Experts of a small language model.
Experts: 128 experts in each of 8 layers, a softmax router.
Below are experts of layer 5 (counted from 0) of a mixture-of-experts language model. Rows are named router (the router's row for the expert), gate (a neuron's input weights, with its number), up (a neuron's input weights, with its number), down (a neuron's output weights, with its number) and show model dimensions 0-255. Each number is 50 + 12 x the weight over its row's rms, rounded and kept within 0 to 99.
Before each expert's rows: a language model's description of what the expert responds to. This comes from a sample of Wikipedia text that the model never trained on.

# expert 3
It responds to: Range dashes and separators
router:64 54 68 66 46 74 55 31 35 58 37 35 49 50 34 59 52 61 18 40 56 59 43 56 68 54 65 43 38 39 30 44 50 61 54 53 44 73 51 59 72 42 63 27 68 51 62 69 52 52 42 50 63 48 61 57 68 30 37 34 40 63 46 40 31 34 49 41 42 37 27 46 63 36 54 40 51 55 42 44 47 40 61 50 53 42 43 31 60 55 63 58 56 43 63 56 76 61 40 30 74 72 70 64 45 57 44 38 45 48 39 72 62 67 61 44 76 50 39 55 25 51 43 44 26 40 72 70 51 65 41 46 51 54 48 63 54 38 68 50 61 48 42 34 70 40 36 69 52 67 46 44 48 52 26 57 63 54 62 38 50 53 45 58 54 55 31 52 47 38 30 53 58 56 65 58 48 57 51 46 52 53 59 61 52 45 28 79 35 61 40 66 43 61 61 52 66 51 55 49 66 33 59 61 46 37 36 60 49 48 59 39 68 62 63 54 51 39 37 70 49 47 57 63 54 35 56 23 48 29 50 46 55 56 58 55 61 52 46 31 34 48 41 45 44 46 46 69 54 53 54 50 27 51 24 52
gate0:42 48 30 45 44 50 58 56 41 30 83 42 51 56 45 78 57 53 36 51 58 42 39 43 52 29 41 31 43 38 78 38 42 37 53 44 46 58 52 68 46 56 51 65 65 57 46 47 65 51 51 55 52 36 35 52 52 44 44 64 39 61 33 60 58 44 49 57 62 47 50 62 52 53 40 56 27 40 81 48 45 54 48 55 51 46 55 64 41 37 53 37 57 68 64 44 30 66 50 54 59 46 66 49 68 66 57 41 33 32 33 47 41 53 48 52 36 43 46 38 38 49 46 49 58 44 45 46 44 51 35 51 55 42 70 54 51 81 58 42 40 56 49 71 51 58 49 65 42 04 31 46 41 35 45 41 75 52 52 47 41 41 58 58 24 60 50 33 43 75 53 28 62 54 38 54 64 85 37 60 48 46 59 43 51 48 58 44 45 69 60 49 67 42 39 65 65 46 58 40 75 35 33 33 40 56 47 57 41 68 38 45 30 36 50 65 45 38 38 58 23 52 40 56 50 60 42 58 58 59 45 46 78 73 58 58 32 48 56 37 61 62 61 60 40 39 71 46 50 54 39 30 41 41 43 57
up0:72 43 43 46 59 42 53 50 62 23 46 77 31 56 76 35 40 46 47 51 53 46 48 43 55 48 44 45 55 70 32 38 50 76 51 56 46 22 62 44 39 35 62 57 54 36 50 58 50 43 28 42 37 57 75 65 31 47 61 45 72 32 59 57 55 57 35 30 55 57 65 39 64 43 75 40 49 51 46 57 44 28 33 47 52 42 62 50 50 61 35 60 50 32 44 55 25 24 43 37 62 62 22 61 56 56 48 65 44 65 68 62 45 35 53 34 55 69 72 41 43 51 30 40 43 59 53 45 39 43 60 71 49 39 44 50 53 74 50 46 67 46 48 47 27 48 71 31 55 57 53 56 76 57 42 54 56 57 50 52 55 64 46 46 56 52 43 52 47 28 40 64 60 40 53 50 66 35 61 45 44 48 54 62 55 24 39 51 36 23 42 32 58 85 56 54 29 55 36 45 26 72 43 51 59 44 45 68 43 49 57 57 57 49 51 44 63 63 52 52 45 59 47 60 34 48 46 63 46 42 55 46 51 45 39 37 54 73 58 37 46 58 41 54 62 52 59 59 32 52 44 26 62 70 52 37
down0:28 53 26 49 44 51 42 43 64 39 60 41 50 56 51 62 72 39 78 32 49 52 37 38 46 62 62 46 42 61 42 65 51 41 30 69 26 71 44 50 35 43 20 38 60 57 53 61 68 28 49 56 39 48 28 64 32 56 33 50 51 49 61 73 60 65 37 39 48 60 45 49 57 51 48 35 65 38 68 53 42 50 36 38 42 62 66 57 43 43 56 56 75 52 48 68 58 40 49 59 44 56 23 38 69 50 57 63 64 55 79 46 43 48 44 49 31 45 61 38 47 30 36 48 48 48 25 44 59 50 50 57 45 50 74 40 40 50 46 47 41 44 56 73 46 61 49 55 45 38 14 36 39 61 66 25 35 49 61 46 37 53 47 38 40 46 44 41 38 67 58 48 50 42 43 36 61 48 45 46 37 43 40 54 53 43 72 44 46 49 36 48 71 40 49 67 49 32 47 59 40 59 56 32 53 46 33 55 68 50 60 70 44 45 31 38 60 42 50 41 57 68 39 54 27 70 48 47 50 56 23 34 39 55 46 30 42 42 63 36 52 66 58 56 69 37 52 51 37 56 56 60 77 49 58 50
gate1:57 50 42 46 44 45 27 38 39 35 49 35 49 58 54 49 24 79 52 40 62 41 45 52 59 55 62 45 61 60 19 53 60 46 50 64 63 52 49 25 59 36 45 58 46 23 36 60 63 46 40 29 30 46 60 34 39 44 35 59 57 42 49 51 41 47 47 28 49 76 53 53 51 55 48 33 46 37 51 39 44 64 55 72 35 54 80 48 43 44 47 52 55 32 60 29 58 50 40 54 67 68 50 52 56 51 46 64 58 52 59 48 67 46 26 29 49 46 35 48 73 49 59 59 67 45 52 50 33 47 48 44 62 49 38 59 47 78 72 43 57 45 45 53 59 63 29 28 52 45 49 41 65 50 58 41 40 46 52 46 59 56 31 38 46 43 10 36 35 41 49 63 41 56 60 57 44 50 47 55 29 37 70 52 58 43 57 32 41 42 40 56 49 39 42 44 57 61 51 57 28 58 36 79 65 66 67 57 37 44 37 58 67 50 45 61 41 43 36 61 57 64 50 41 61 47 68 68 72 64 60 32 60 36 56 59 43 59 49 49 58 33 27 51 59 60 40 74 51 46 43 26 58 64 35 50
up1:46 63 49 42 43 53 65 47 52 43 39 32 43 33 53 56 61 30 67 38 51 30 61 62 48 70 27 70 35 49 53 63 41 40 67 43 46 80 36 68 57 58 28 46 47 36 40 39 42 45 54 52 61 55 17 45 44 56 38 32 53 49 39 57 29 65 49 49 54 72 43 78 54 53 59 36 51 34 42 48 49 54 39 51 40 47 59 42 69 46 51 36 61 27 44 39 35 59 54 54 54 52 71 44 51 58 47 35 77 53 76 41 45 60 32 55 43 38 29 45 45 49 67 63 39 44 50 46 49 42 63 75 43 40 67 62 67 46 48 53 53 49 28 35 47 65 49 59 45 41 27 49 48 28 76 54 27 33 35 67 54 42 57 50 59 54 54 34 51 47 43 43 59 41 44 51 33 49 55 58 60 60 48 60 43 57 34 46 57 50 24 56 54 39 45 34 41 52 55 38 58 45 56 50 85 51 57 65 52 55 42 29 63 24 57 49 30 51 33 40 48 70 70 51 11 39 45 74 34 40 41 54 62 32 56 41 45 64 46 57 54 49 60 62 59 59 45 53 53 53 47 32 43 47 45 53
down1:57 60 37 31 51 80 47 56 41 46 17 48 41 52 53 62 60 43 67 47 38 51 43 47 54 48 39 63 44 42 45 57 40 65 47 60 56 43 60 62 35 46 56 54 45 27 56 65 41 54 56 54 59 31 45 74 58 36 48 56 35 35 62 61 34 45 48 60 27 55 62 49 35 57 51 42 54 46 70 46 61 41 49 13 27 50 66 58 64 47 61 47 59 59 30 48 43 42 47 33 81 47 48 27 64 60 44 45 70 74 59 62 66 55 34 36 47 59 34 40 58 44 69 48 61 40 36 65 53 49 39 44 32 47 54 44 53 37 28 47 43 63 51 43 20 57 35 42 55 26 55 40 47 45 44 36 58 60 60 43 43 56 44 50 70 69 22 44 38 38 66 71 67 41 77 53 48 67 66 47 39 48 37 47 34 49 63 38 51 22 32 70 54 37 42 55 49 38 52 43 52 65 58 49 63 50 43 49 48 43 46 48 57 61 53 49 58 55 35 41 39 57 57 46 37 65 49 61 33 51 50 40 38 43 56 53 27 44 58 39 36 27 45 42 63 32 65 34 29 73 55 50 50 38 44 42
gate2:63 59 54 57 49 67 24 52 48 46 38 58 52 75 72 60 56 53 44 27 37 42 30 21 57 44 51 47 45 51 41 44 73 36 56 47 54 55 61 51 60 61 49 44 41 64 58 45 70 46 62 39 56 56 66 63 49 51 47 73 71 43 24 50 62 50 35 48 50 63 33 34 54 60 49 50 34 61 39 80 44 56 65 68 50 73 54 43 56 49 60 56 55 43 52 37 52 51 52 57 60 56 33 61 57 50 59 30 37 44 71 50 61 47 57 57 68 68 60 67 54 20 54 34 56 44 45 22 56 66 50 49 66 56 70 72 47 66 57 35 39 59 57 62 45 32 32 42 52 27 37 63 64 36 42 56 57 60 62 59 48 74 52 66 24 54 56 67 29 47 52 47 59 46 43 50 43 50 44 28 39 39 57 41 53 62 59 59 38 72 47 43 52 51 47 38 44 63 34 69 27 35 37 48 40 45 51 42 54 52 63 39 47 42 50 64 53 53 55 67 62 39 43 50 51 67 47 35 32 50 63 19 29 50 62 66 48 37 45 36 67 69 34 60 56 62 40 64 47 59 50 49 44 69 41 59
up2:57 35 71 52 65 53 49 55 62 69 56 16 44 37 68 34 77 43 65 53 48 49 50 59 34 53 51 37 56 31 74 70 59 66 57 49 40 42 51 63 65 47 49 51 34 57 23 67 30 54 44 40 44 62 56 45 42 56 54 65 28 55 58 56 73 68 48 52 43 42 30 75 34 52 52 78 53 55 45 47 24 71 60 56 55 50 45 53 41 48 36 62 52 50 45 58 60 40 71 68 61 47 49 33 42 47 66 70 43 52 36 52 31 55 36 39 48 44 58 62 54 50 50 53 56 41 59 33 47 40 57 33 40 64 40 57 70 59 26 53 34 56 46 62 39 67 74 46 60 66 39 46 47 66 39 53 58 32 65 43 59 35 44 39 48 42 63 49 61 70 60 48 54 57 46 78 57 47 58 54 61 35 31 48 64 53 59 51 55 55 72 41 29 69 47 58 57 40 57 63 50 52 57 31 38 59 42 43 75 48 50 56 39 41 52 61 42 63 44 51 46 52 22 54 48 61 52 66 48 44 44 51 39 61 45 47 75 45 33 70 48 28 52 34 31 71 65 42 61 43 59 45 61 37 53 36
down2:72 61 57 30 68 68 35 59 45 42 42 45 56 74 76 51 51 46 60 58 57 42 35 61 50 46 44 43 41 46 35 59 54 68 67 43 50 53 41 63 69 72 49 72 72 61 37 45 58 51 50 65 69 44 60 60 44 43 48 50 63 61 47 39 66 50 43 66 43 71 53 38 61 72 51 65 43 41 34 54 35 43 67 99 30 48 54 40 42 58 43 51 55 38 49 54 54 46 55 47 69 70 50 64 41 62 58 74 62 45 50 46 45 46 57 63 54 52 40 68 48 62 47 55 28 69 37 53 42 37 62 61 66 33 53 49 48 28 23 52 54 62 41 61 32 39 47 20 63 39 46 54 51 79 29 27 57 71 48 49 50 53 63 48 40 63 32 61 57 51 75 53 36 33 47 43 54 54 46 46 52 61 49 33 48 38 42 31 52 42 39 66 34 56 61 50 42 44 36 57 57 59 43 60 58 56 64 52 51 83 66 50 37 42 60 50 42 59 55 71 47 45 29 50 56 42 39 42 72 31 70 49 43 45 34 42 52 51 62 48 59 62 44 48 58 55 41 46 47 60 56 35 47 39 44 46
gate3:23 59 55 62 72 57 61 64 60 37 75 69 42 59 47 72 55 45 46 56 68 76 46 45 60 56 49 39 50 49 40 43 35 60 36 59 41 64 35 47 62 55 62 61 48 56 31 58 34 48 39 54 44 51 42 52 52 42 58 29 57 43 55 54 56 60 45 50 77 72 43 57 61 55 34 76 40 52 29 54 47 41 41 44 70 41 43 56 55 35 44 33 60 59 32 53 40 41 46 36 71 58 37 36 36 74 45 40 49 47 56 68 54 57 38 60 63 70 48 63 57 54 52 26 22 45 24 59 25 70 56 47 68 44 55 53 53 59 59 41 43 61 57 45 59 52 57 56 43 29 53 48 77 41 45 64 71 36 39 57 52 35 61 55 40 50 47 49 50 64 63 50 51 46 50 79 38 56 50 67 38 56 56 53 33 31 56 33 48 46 46 55 48 70 25 67 39 49 44 56 45 34 57 32 63 76 33 40 45 73 62 42 27 32 55 68 46 42 64 60 45 51 44 36 47 31 38 53 52 28 66 47 50 38 54 29 38 55 65 47 38 53 62 30 56 58 54 38 60 56 51 55 33 51 49 42
up3:53 57 29 21 59 31 62 28 62 58 54 46 48 52 58 55 81 42 37 69 55 35 65 52 44 62 44 51 23 56 39 51 62 39 52 39 48 57 45 46 45 49 51 43 47 48 40 41 58 48 35 39 53 46 55 34 26 51 79 63 59 58 48 66 57 76 59 52 51 45 51 54 43 50 50 22 64 46 43 59 54 54 27 61 55 46 42 47 45 33 79 55 39 53 51 46 36 45 41 56 26 57 68 46 54 47 35 45 53 38 60 40 50 65 39 63 26 36 59 46 48 50 59 54 75 32 57 57 48 53 53 29 51 45 61 46 52 45 20 50 63 46 42 18 53 53 49 52 65 60 48 67 24 59 85 52 41 44 67 44 56 66 35 48 46 48 60 42 63 37 59 61 38 67 44 40 63 74 40 43 52 66 38 39 46 50 62 34 67 57 54 63 65 35 53 42 41 37 46 48 71 31 54 49 78 48 52 42 67 47 24 66 59 55 36 38 44 48 33 33 66 34 48 44 41 49 33 29 56 59 31 25 55 55 29 44 44 44 54 59 67 61 54 50 60 51 46 51 46 44 37 48 58 53 53 39
down3:43 39 33 57 48 13 48 55 53 25 55 60 20 64 45 31 61 60 63 43 25 43 66 39 48 48 46 52 58 62 54 38 52 49 24 42 50 67 32 42 32 65 37 62 30 48 47 38 59 41 61 43 45 47 60 54 31 53 49 42 53 57 59 85 81 41 59 53 55 59 53 58 52 33 32 43 48 56 50 43 42 65 56 21 55 66 63 38 53 55 47 37 63 56 67 39 38 48 45 62 52 48 58 12 65 58 53 47 50 45 50 54 51 51 46 61 65 44 36 30 60 52 60 54 47 57 36 47 41 41 51 48 39 64 60 38 55 40 53 66 46 57 39 50 37 52 45 44 68 53 75 43 40 57 56 34 46 38 53 44 69 49 54 55 37 47 65 57 44 72 66 47 47 81 32 30 41 57 44 42 48 37 52 72 47 44 25 36 61 24 55 51 54 59 66 51 49 46 35 42 34 39 35 30 40 40 67 51 55 50 28 41 46 32 53 59 54 47 50 32 44 58 56 69 36 58 43 59 56 60 38 39 51 37 73 40 44 43 68 34 70 50 45 60 46 60 56 41 57 29 42 32 67 47 42 48
gate4:43 67 62 56 76 39 58 36 56 33 46 45 52 60 44 62 55 42 35 61 59 34 36 42 51 42 47 47 37 51 54 29 66 58 55 58 60 63 61 52 53 46 40 63 37 57 38 41 49 33 26 59 35 74 69 47 37 52 43 57 47 76 60 28 35 34 47 47 55 44 69 59 63 24 52 53 40 43 18 63 59 55 32 39 44 54 55 41 42 58 52 41 63 54 54 64 60 33 84 22 43 63 48 66 41 52 55 48 58 42 39 50 60 57 45 26 60 47 68 44 56 67 58 28 58 65 53 43 52 50 38 18 62 49 49 51 68 59 46 65 51 57 51 54 56 45 50 43 39 37 62 41 69 47 52 36 57 47 58 34 46 47 51 67 63 34 54 61 36 41 40 74 54 43 37 59 20 54 61 42 50 48 31 49 45 56 62 51 58 49 53 51 50 64 73 48 56 48 52 40 45 54 46 69 44 42 58 65 73 29 57 52 54 46 46 46 73 26 37 48 56 44 25 38 33 40 53 54 33 36 51 44 18 58 53 24 76 46 78 52 35 44 50 53 50 40 52 48 53 53 36 38 49 59 56 65
up4:34 58 57 52 56 58 42 57 46 74 43 55 30 33 52 50 67 36 32 49 53 39 40 34 41 56 43 55 43 46 81 47 43 70 53 55 45 51 55 31 38 54 55 48 46 53 68 35 61 48 53 69 45 42 57 75 52 21 42 56 48 49 36 47 42 61 65 64 53 33 59 48 37 36 52 39 63 56 66 63 51 68 52 62 57 50 25 47 33 40 45 55 51 62 32 42 37 66 52 53 40 38 53 57 27 40 41 36 28 50 64 52 60 64 58 61 38 48 65 69 65 49 40 29 42 62 61 56 43 54 52 73 42 43 41 44 38 69 66 38 48 62 66 47 69 34 38 51 54 43 44 56 34 67 59 66 56 53 52 37 51 47 53 57 60 18 63 47 74 37 50 34 51 61 38 42 26 39 38 63 49 27 40 54 36 46 34 74 53 71 48 27 32 39 45 56 52 40 85 31 47 46 41 67 52 41 54 46 58 68 50 40 32 54 52 46 44 53 55 48 41 53 22 60 37 51 62 47 30 45 54 35 55 65 69 53 56 66 54 48 49 51 45 37 66 36 58 26 54 34 37 72 46 39 49 46
down4:41 35 45 30 45 60 43 41 67 54 50 48 47 47 57 50 54 53 72 30 45 37 62 50 50 47 54 57 52 40 38 76 22 41 37 52 52 64 67 54 23 50 42 39 57 51 40 39 41 24 49 70 44 56 65 63 64 47 36 66 52 47 71 54 52 38 29 49 57 51 63 33 42 42 56 59 54 58 70 56 42 37 61 39 32 56 47 20 53 48 46 49 42 73 43 49 44 55 66 33 36 64 37 21 29 55 38 60 46 60 47 48 46 53 46 58 49 49 54 40 64 44 60 46 53 51 38 36 53 46 45 72 41 59 48 49 58 43 59 44 68 45 39 60 52 31 35 73 42 32 63 48 44 46 58 20 43 61 45 35 36 35 70 74 53 47 29 32 60 33 48 44 34 41 65 66 60 50 46 60 37 55 54 42 24 37 58 42 54 23 56 39 60 61 45 59 41 58 18 54 39 64 55 25 48 28 35 40 68 46 41 47 61 36 59 37 47 26 59 33 43 72 66 34 50 49 57 52 65 47 32 71 57 51 46 40 57 41 64 38 39 47 45 31 48 61 43 53 38 70 44 64 42 52 54 51
gate5:58 39 48 44 45 68 53 42 54 47 47 55 35 50 30 43 45 62 61 36 64 45 52 47 41 70 63 41 70 63 51 54 61 49 47 49 63 54 47 49 75 31 32 66 31 41 63 62 54 48 42 57 51 46 52 53 42 43 13 43 58 33 65 55 72 32 75 32 64 42 61 42 29 49 44 53 54 54 62 47 40 52 39 54 72 46 48 44 48 37 53 65 33 31 73 26 46 51 43 59 60 38 47 56 34 48 38 40 46 79 48 67 57 60 74 48 51 64 53 34 50 51 45 59 48 52 54 48 62 38 52 50 69 49 47 39 49 55 52 58 54 60 55 41 50 53 45 54 61 62 59 52 49 50 68 46 71 26 41 54 68 59 76 58 43 67 21 39 40 47 44 51 78 48 64 49 62 55 64 61 36 59 59 42 64 74 59 37 53 49 36 42 67 45 51 41 35 72 59 36 58 75 57 62 40 63 57 41 60 29 45 39 39 71 56 55 51 56 53 40 53 54 63 47 61 56 80 49 31 60 37 47 46 53 43 57 49 31 68 30 34 69 41 64 31 50 56 60 43 46 50 21 36 76 50 34
up5:71 54 35 48 55 61 45 46 47 47 58 69 55 59 55 75 64 55 48 50 62 67 70 65 55 25 53 62 59 76 48 41 47 37 49 57 44 54 55 49 33 53 33 50 70 56 65 59 57 57 36 31 35 55 63 72 49 55 51 52 43 75 73 60 36 63 26 45 37 62 60 55 45 40 38 57 60 34 46 46 67 54 40 62 42 51 57 42 53 62 47 51 48 62 43 53 45 50 71 35 44 47 80 37 58 39 44 64 36 40 53 41 50 40 50 57 55 40 61 47 59 68 42 59 62 45 35 38 22 62 75 40 33 23 36 40 43 44 47 45 50 47 39 52 67 53 56 55 48 48 37 48 34 40 52 33 63 45 40 24 48 48 48 58 63 52 79 33 54 44 68 49 21 34 60 51 49 59 38 35 54 60 58 61 43 35 45 39 71 39 50 36 59 50 41 42 78 47 56 31 58 83 70 43 39 47 57 76 52 53 42 49 27 21 39 54 74 64 51 57 27 55 48 67 48 35 45 38 33 57 43 33 36 43 49 59 52 60 45 46 51 43 62 54 44 40 55 52 54 62 47 45 67 43 63 58
down5:76 58 52 36 71 59 67 52 50 45 43 25 54 63 48 61 42 19 50 49 56 28 51 53 61 54 43 47 50 37 38 52 64 62 47 48 35 55 34 50 34 45 30 57 40 50 40 63 40 34 38 56 60 41 47 35 52 71 64 39 48 70 40 53 54 42 73 52 43 55 48 46 50 46 36 38 53 69 57 39 59 51 75 69 39 65 35 41 50 77 47 56 56 22 68 62 63 44 54 60 63 58 44 64 37 58 50 51 54 47 66 55 67 63 27 54 50 39 37 67 50 26 44 65 38 58 60 65 40 67 35 51 45 54 54 57 61 45 38 43 61 42 48 42 45 45 39 23 75 55 34 50 46 42 58 46 61 61 59 63 32 50 48 53 41 66 56 47 50 54 61 56 56 39 45 45 56 50 65 50 42 66 43 49 48 83 30 38 69 62 42 53 44 37 44 43 46 50 42 56 77 32 46 72 61 59 30 63 48 36 68 33 51 53 43 46 50 46 64 61 56 60 53 69 36 34 58 56 58 36 57 68 39 67 24 56 52 52 49 77 22 45 56 53 35 59 39 50 45 71 71 34 68 52 33 46
gate6:38 65 45 56 61 56 53 36 71 37 65 36 25 58 50 51 42 36 70 78 39 57 49 49 52 48 68 61 51 46 60 33 52 45 54 50 41 43 51 59 55 24 48 53 51 66 45 63 65 31 46 45 29 33 60 46 49 34 37 55 44 42 49 54 44 46 48 60 47 52 34 50 62 62 57 35 63 54 43 36 44 53 39 45 73 55 78 41 46 51 52 42 60 49 54 38 67 44 68 59 65 40 76 34 51 42 55 50 43 58 41 38 37 36 56 47 22 60 38 51 52 39 65 55 58 42 55 62 56 64 26 67 39 70 38 51 69 39 40 35 56 68 47 57 58 34 51 49 40 44 42 53 58 44 70 53 27 52 56 50 71 52 52 36 35 60 62 50 50 62 63 46 60 66 39 57 65 50 49 51 53 42 73 34 45 66 61 61 35 21 48 44 68 31 60 73 49 56 68 45 38 33 51 54 53 49 39 61 32 51 62 49 60 55 75 35 16 61 51 49 28 42 39 55 36 40 50 82 63 40 51 48 46 52 46 54 48 30 56 53 67 39 50 19 66 57 43 58 56 25 43 44 43 45 69 68
up6:51 52 54 16 49 40 72 63 38 63 43 46 64 55 70 27 63 46 32 26 52 38 60 74 43 58 44 32 52 72 50 52 36 44 56 69 43 51 41 59 48 49 58 56 38 27 35 53 53 55 55 54 36 53 41 35 40 37 58 61 70 49 64 36 54 44 69 28 63 48 61 62 52 19 53 51 46 49 63 51 55 57 42 50 42 53 31 40 57 50 40 58 44 72 50 52 41 46 42 59 40 58 23 65 40 56 43 42 64 27 41 74 50 39 56 51 48 52 58 51 51 51 37 45 68 53 71 43 58 72 75 27 51 40 44 63 65 62 55 57 45 35 58 60 35 42 75 55 79 52 37 50 42 66 32 42 66 34 53 43 43 54 33 51 49 48 48 35 56 56 62 49 39 37 39 66 57 67 46 47 36 38 62 78 61 31 47 51 55 33 42 48 37 59 80 30 52 45 39 47 63 40 61 51 47 61 42 30 68 32 34 28 50 46 49 54 56 65 38 52 75 50 51 45 62 64 57 51 43 35 35 61 53 48 41 50 60 75 43 53 54 43 55 46 48 59 73 45 62 69 61 54 54 51 52 48
down6:37 78 48 35 71 34 64 60 50 56 50 64 26 35 71 52 50 56 39 36 59 63 67 51 60 33 50 51 50 66 53 50 42 43 66 45 54 46 48 34 66 57 75 68 44 45 40 70 65 48 66 46 64 26 54 40 47 72 44 54 63 46 58 35 41 51 60 28 33 29 52 42 47 39 62 51 50 40 46 76 44 49 46 88 63 40 31 44 56 66 50 47 56 63 78 46 58 44 58 46 12 30 55 43 38 48 31 73 49 67 50 38 50 67 66 33 55 57 56 40 64 49 47 34 48 53 66 35 50 51 69 47 39 40 67 43 53 58 47 50 48 43 32 56 42 57 43 39 45 60 73 56 33 66 76 50 44 30 55 55 33 51 65 29 49 46 69 47 57 36 46 64 45 58 56 63 55 47 51 45 48 38 51 47 64 61 60 58 54 47 32 39 55 53 55 47 51 72 49 65 64 53 49 54 52 67 58 60 62 48 63 63 39 65 47 63 40 55 58 49 63 65 49 77 62 47 37 53 45 41 40 51 53 55 37 48 49 52 27 62 43 71 62 58 37 31 55 39 35 47 67 47 43 71 66 47
gate7:47 52 54 50 41 44 49 59 63 37 53 68 51 38 47 54 46 57 50 47 36 43 44 56 47 34 33 36 45 52 39 52 66 54 58 54 53 50 37 46 30 75 49 42 60 35 55 61 51 39 40 64 33 46 65 55 45 42 57 45 50 21 47 62 48 73 51 58 45 42 64 42 78 62 51 35 54 40 43 52 26 45 47 60 46 15 48 68 50 47 37 54 35 66 46 82 35 44 54 43 34 43 48 38 58 55 58 57 45 38 57 61 38 42 45 65 76 52 55 64 58 39 50 56 59 61 41 47 31 53 25 49 63 45 53 51 26 62 57 63 58 37 86 67 49 84 51 70 55 51 54 42 56 39 35 47 72 47 48 48 49 63 51 48 37 50 47 48 61 81 50 68 53 41 26 52 68 30 59 50 33 45 56 35 84 42 37 58 73 55 50 52 57 67 47 67 56 37 36 39 61 36 52 36 73 46 33 42 43 63 67 47 30 26 47 42 52 65 69 59 55 45 56 55 57 60 34 44 47 55 35 49 48 65 50 45 57 48 30 48 60 62 42 54 44 46 49 65 43 56 74 48 35 45 74 52
up7:55 46 53 39 66 30 53 37 49 49 38 40 66 42 60 37 48 74 53 65 53 37 57 57 47 40 71 61 53 56 18 56 61 59 68 65 46 71 44 59 56 71 58 64 62 38 58 44 44 57 36 73 45 39 36 34 65 39 55 53 24 37 35 56 52 58 50 54 70 40 66 49 49 49 68 29 53 57 23 34 49 55 57 61 51 46 30 47 52 64 60 35 35 70 60 48 51 70 35 56 40 54 53 44 26 47 50 54 65 52 40 60 51 40 66 68 60 34 34 47 65 61 63 61 56 67 59 61 55 54 57 49 70 55 40 55 36 38 43 75 58 46 34 49 33 53 71 61 51 64 58 36 51 39 54 51 49 43 51 35 37 51 45 42 51 64 54 49 72 60 32 69 44 55 73 48 56 37 66 74 56 48 44 48 44 36 36 55 40 53 38 59 63 32 50 46 61 49 34 47 85 30 71 74 61 58 39 56 57 57 63 45 51 47 59 36 48 60 47 42 57 18 50 49 44 34 60 61 54 39 37 57 32 52 66 37 70 53 34 54 51 59 55 56 36 68 53 51 62 52 50 72 35 47 69 40
down7:53 60 46 78 49 70 65 43 50 61 48 30 59 66 43 51 58 36 41 54 49 67 48 58 26 49 46 69 75 56 36 51 36 75 44 39 52 56 45 68 58 38 67 37 46 57 19 36 55 54 35 45 27 71 24 39 59 46 45 40 46 60 38 52 23 50 58 55 62 37 59 20 41 50 55 52 44 72 57 43 54 67 59 51 58 41 34 68 44 52 70 51 37 50 45 63 55 68 44 15 43 31 53 60 61 52 52 46 46 49 28 49 66 69 43 38 57 36 60 50 62 38 57 57 43 49 58 55 45 42 55 37 42 64 42 58 52 53 55 54 34 56 30 46 48 31 75 58 44 82 63 38 46 62 55 59 45 43 67 47 56 50 28 57 53 56 60 66 42 35 46 52 37 54 54 44 42 56 57 46 43 73 56 39 64 30 49 67 42 74 38 55 44 55 40 28 62 57 60 40 56 40 69 66 40 45 39 39 47 56 68 36 59 47 33 43 70 37 61 58 74 40 59 51 57 42 48 60 46 33 48 49 57 64 53 28 54 46 43 35 51 48 66 60 55 67 44 55 46 30 48 65 55 42 31 40
gate8:49 34 52 49 48 59 53 45 57 44 74 62 44 53 42 39 60 49 12 47 39 54 30 50 43 75 49 31 49 42 69 46 51 69 44 35 52 36 29 61 55 55 43 47 50 64 29 65 55 46 23 38 43 77 47 56 43 52 56 40 50 66 73 64 74 58 26 48 47 55 38 29 55 59 70 43 50 52 43 60 41 55 61 64 70 61 55 55 36 49 55 46 59 57 42 39 61 37 59 50 35 25 54 66 83 85 56 77 55 66 62 51 32 30 49 66 75 48 68 50 31 52 35 51 43 34 49 57 34 42 46 59 52 54 44 75 52 50 40 42 63 55 42 41 53 57 41 59 60 60 50 56 54 55 45 48 42 34 24 69 53 48 62 39 43 52 61 57 49 45 38 43 48 45 67 49 59 36 45 48 45 38 54 63 60 23 27 48 33 49 49 64 54 77 65 61 33 56 44 37 49 55 62 49 55 62 60 40 50 44 33 51 44 35 42 58 45 45 46 58 58 59 46 78 42 46 49 60 43 67 53 42 63 65 61 49 57 29 54 47 65 59 65 32 49 55 29 51 47 44 53 50 74 57 60 41
up8:39 59 64 41 58 48 61 52 48 57 46 51 39 34 44 47 26 72 28 78 58 58 36 60 62 53 51 53 39 47 44 48 40 48 59 56 49 55 41 41 46 51 68 71 37 33 58 48 28 41 29 65 55 44 49 47 38 43 53 56 39 64 70 45 43 53 39 62 53 62 32 47 41 51 34 62 55 57 55 32 59 60 60 46 43 47 60 49 50 66 52 54 49 54 41 58 58 57 46 37 61 39 45 46 46 70 25 57 39 57 51 54 62 68 44 56 71 29 55 46 41 41 81 60 55 71 49 86 43 51 52 38 53 67 55 41 49 43 54 59 62 40 34 41 61 52 10 57 62 61 49 48 64 52 42 33 63 58 33 58 48 62 43 39 82 43 49 63 59 65 51 58 47 46 73 39 43 47 59 56 60 63 47 61 43 45 58 65 46 38 48 54 57 47 51 68 60 60 57 59 44 44 86 63 63 59 64 50 51 31 50 48 74 35 48 44 56 34 40 47 28 75 53 61 68 07 53 48 69 57 54 41 54 47 62 25 47 54 59 61 59 52 68 44 54 59 48 28 61 57 35 62 39 40 49 73
down8:51 59 41 45 39 29 40 19 49 42 37 48 74 28 66 40 40 53 31 42 59 56 76 59 32 45 60 62 41 42 58 51 38 17 32 49 39 36 39 57 52 33 64 73 34 52 43 26 53 70 36 48 57 49 56 52 48 47 54 47 54 56 56 48 46 63 49 43 39 56 63 46 49 56 45 73 52 36 33 49 59 55 66 14 50 51 49 28 61 59 35 17 45 48 61 52 53 67 60 42 31 74 48 45 30 58 42 32 35 65 39 61 56 56 49 43 63 36 37 59 63 34 56 64 45 56 44 39 35 55 58 47 57 57 38 54 42 55 45 62 52 39 29 50 45 48 60 33 33 68 71 32 68 68 62 31 30 50 46 72 37 61 65 51 62 50 71 37 59 50 54 45 49 50 47 36 55 63 60 50 49 44 62 50 63 66 38 56 48 61 55 62 54 69 61 46 61 52 57 55 57 57 43 47 37 51 52 60 43 48 34 45 34 48 72 64 34 43 30 36 48 58 66 38 63 41 32 47 60 58 52 38 65 43 60 49 39 63 45 40 59 52 57 50 46 70 67 55 62 34 32 66 66 47 68 43